{
  "d_expert": 432,
  "moe_layers": [1, 2, 3, 4, 5, 6, 7, 8],
  "balance_loss": 0.00363,
  "groups_per_token": 3,
  "init_std_router": 0.0319,
  "lr_router": 0.000875,
  "vocab_size": 32768,
  "tie_embeddings": true,
  "beta2": 0.99,
  "grad_clip": 1.0,
  "seq_len": 1024
}
Below are experts of layer 3 (counted from 0) of a mixture-of-experts language model. Rows are named router (the router's row for the expert), down (a neuron's output weights, with its number) and show model dimensions 0-63. Each number is 128 + 24 x the weight over its row's rms, rounded and kept within 0 to 255. Numbers have three digits each.
After each expert's rows: "raises" lists some tokens whose logits its average output raises strongly, later layers aside. This comes from a sample of Wikipedia text that the model never trained on.

# expert 0
router:131148129134131146134082072101184098157139142146109121145148098098098151134096161116079138136129085148170178117160116158139115135137120150174152135167099131121146154138138126124118142122146112
down5:130118121107119130077095126096135128116156104065115185139147151105091074112182157111115112144133103117108104158141138154125116132119112136164136171157128119112119153132138147133151160105146134
down6:151124104163110111155111132108127130131108149120123139109117137163101115102152126150098106181142119124128113145146092127123103117108144122128099087108132127113158133110130119137122122062123202
raises: "-", ".", ",", "s", " and", " ("

# expert 4
router:113163148185162080124114110089160168168131138110118151096130133108084121125122143128087124162159115127175123087145090090088144118129147118148117188123109150146098168145132116095135134109159118
down5:103115173129120156095171134124090148091079136111140151106111141140096135101137110154130170166141154111139157180110108112130132085105151118095143128085161117125156151115140141140084151111122084
down6:156147093109110083172094161109099075125131127113109084127109098154160111150090138096106115124149149115096179131139112139117141073135130182200160166110144141166147153135131143104109144124134121
raises: ",", " and", " (", "-", "'s", " in"

# expert 11
router:160118117153110154154130124079132112173158173111150157126132104104126106153104132136081115134159099146142166097159142121086153119146084175155170128171109170159122158139129132180147163134139165
down5:120134104133118121161099121098096106109131133150087123134123119149097113112123124132125141073172130082126147144148130155112129139121121132150143139160152113157154135116088184144128110133110150
down6:120180089157166115143138159157130081116132097145137115157117134103098128103144159127124137073165150132099107111148135153139140090125118176097137113106087105110173130100107092154108123156119104
raises: "-", ",", " and", ".", " (", "'s"

# expert 14
router:159173111149164115153150140102135170112131185107152156158142114083126120162117112110137145121172147086101150129134102083154133094103110153097102124105127168118117172149132152087126140104114116
down5:142166114091116092122135167112102130168104144154125145137127172143099125133123112114121173129162076158134129102120187165120103111124164105122150111159081139166116157175124109109132154166131129
down6:126163153090134098121129117134149154128090138129135141149139103152149166139101087069110156115128140104150103165114132128122123147107120163185103127113136185114103120131127126178113114165154129
raises: "-", " (", ",", " –", "ist"

# expert 7
router:126125099170106092154114120119185135159097192138111121079149128110116126155127090107105129114164077138179118097099097157100104117063120121125135160154101156127144158140142086133112145120175154
down5:148091096102132150166104168149111084150076120174147149121099139132149120130112138094144136136133148124099117131105142129135143117142169198142146124132139145138098125182125154153128116148120086
down6:109145144127163126088143120123119111178135138107109103122089111104153100109112154120148115111146090145104143136159155109146091116129162101145110117146138113114136145127135135080116129114098118
raises: "-", ",", " and", ".", " |", " ("

# expert 6
router:125150119123132115150122075106153133166126125114093138134142157121094127131150124136090128097140140146115138130138128144116141106120124156106135177120110151122106145128134115116127127164163124
down5:129112162112118107150090121101108125156106097143114152159123140151155152132169092103104130152142145130134122116143148128143165120101156167145147143142119149097093102140143107082122103114158146
down6:106153113154090147135130126116116094141138122130106130124121123119151126144128122132153153117100147133110182127114139072123143090169138163127099147116146127121134122133190100121106093110140196
raises: ",", ".", "-", "\n", " (", "–"

# expert 9
router:133164109120141103199106123124176149184107150104158127132122172108107119118082133142089111151137124178146109122135101120112162115104112146134115163123083133093134144110124130118132085129170124
down5:083149151141138122143111124134093102132176158084091186110126118147125107133142133145089118141173106144097160167135118120113121148143146093154132152151117148112106087140141153133165114138130177
down6:139104106140178106109155170168147120108103131109135142101134109106117159171122139129120140107159127128135148077105104103116124160122129123137178115107144146139118135071090109135147167137086123
raises: "\n", " and", " was", " in"

# expert 8
router:122191093150161093160136146121138169141154142097157112134129165129139110156103141148113112112134095160134107126140142120097147129112111160146123142131071135116122160133142104184128174131152129
down5:131110136102119111137126163122086122108119144172148133089102169133113172136114133114159120117145137109099104104106105152098105123147114160111141111117105126152111191153116102148115103128149158
down6:176129137105124129128170125161154106112100136137174125139125149149152131142126168135126113157147127102089128142109163127101090131173108134143155129120119143108077097130146139093115103179147143
raises: "\n", " In", "1", "5"

# expert 3
router:139143095114105163134145138090133126133157153092115144148129145112083140142123088123112141132140112163181133124131104121077124096122099154155167162133123148142140114140107122151118128142130154
down5:097104122144177081135144134087095103154136123126143105121114150118124156109206156137103130134130154097109107171178069106101144134128099159110124076157118114102166172115135090161124129128119119
down6:128098132129126144106111136150077144152104090121152138157137070136137120152135152169176157145117137128134205084174111118116105141115118119130146138166141134112129096112140149108154112107118174
raises: "-", ".", ",", "'s", "is", "er"

# expert 12
router:143141114142116133135104159120139133163094128129171162132148102110088110106127151097138127155140142142159126086118079140116144110115133157143133186138151170106115156148119139137172094064172120
down5:102112121177174119141139094142123128135093059100141105116141091097158125134120108137129145128122128121156136136097142120134125117115124126097123142133094154125149155120125157121165127132121115
down6:131154137183108101138091138155147141138113091142125168131078083091122120124137083074135066093123142116128136122134136117096125094140136115122130152122133130132120118160131177150162108149145131
raises: ",", " and", " (", ".", "-", "'s"

# expert 1
router:166162135142124117134134133102157154152145117153156150148117135099104114139091133131118143098124125115129121119168112121115108088118123159140148146147147152096089143156158134162139148111131154
down5:098091157138119133119119133134128132080111157149143130146139155095138120137105167150121129155144112141109107120121114109106089097167139083144127127137163177096120129099124120070114105133112160
down6:157135146079158150124128090129138114106139142083091141138111121136100136136139112146132116157103155100114097125117158126134121168133126105147086116098141127128121160112164151135048100131137146
raises: ",", "-", " (", ".", " and", " to"

# expert 5
router:154147101139132062152109121102139094108135164137141154136124085109120123150102116140098131098151101132172136103152132103087136122100088153161135187133101208135129159162132174122153121134192137
down5:164138134140094148161139082136110130095144160161160102096099138118161143142131114115071115125143098145132155115071111100126139144155068149131107128122158144165183122118126119123142103138109162
down6:126096126123109124174088167149129099109094128169147099100141093145150136134144126129105141141154126135101133131126119137123120136118094106157159157148114126093130115137089121159168116122115159
raises: ",", ".", " and", " (", "-", " in"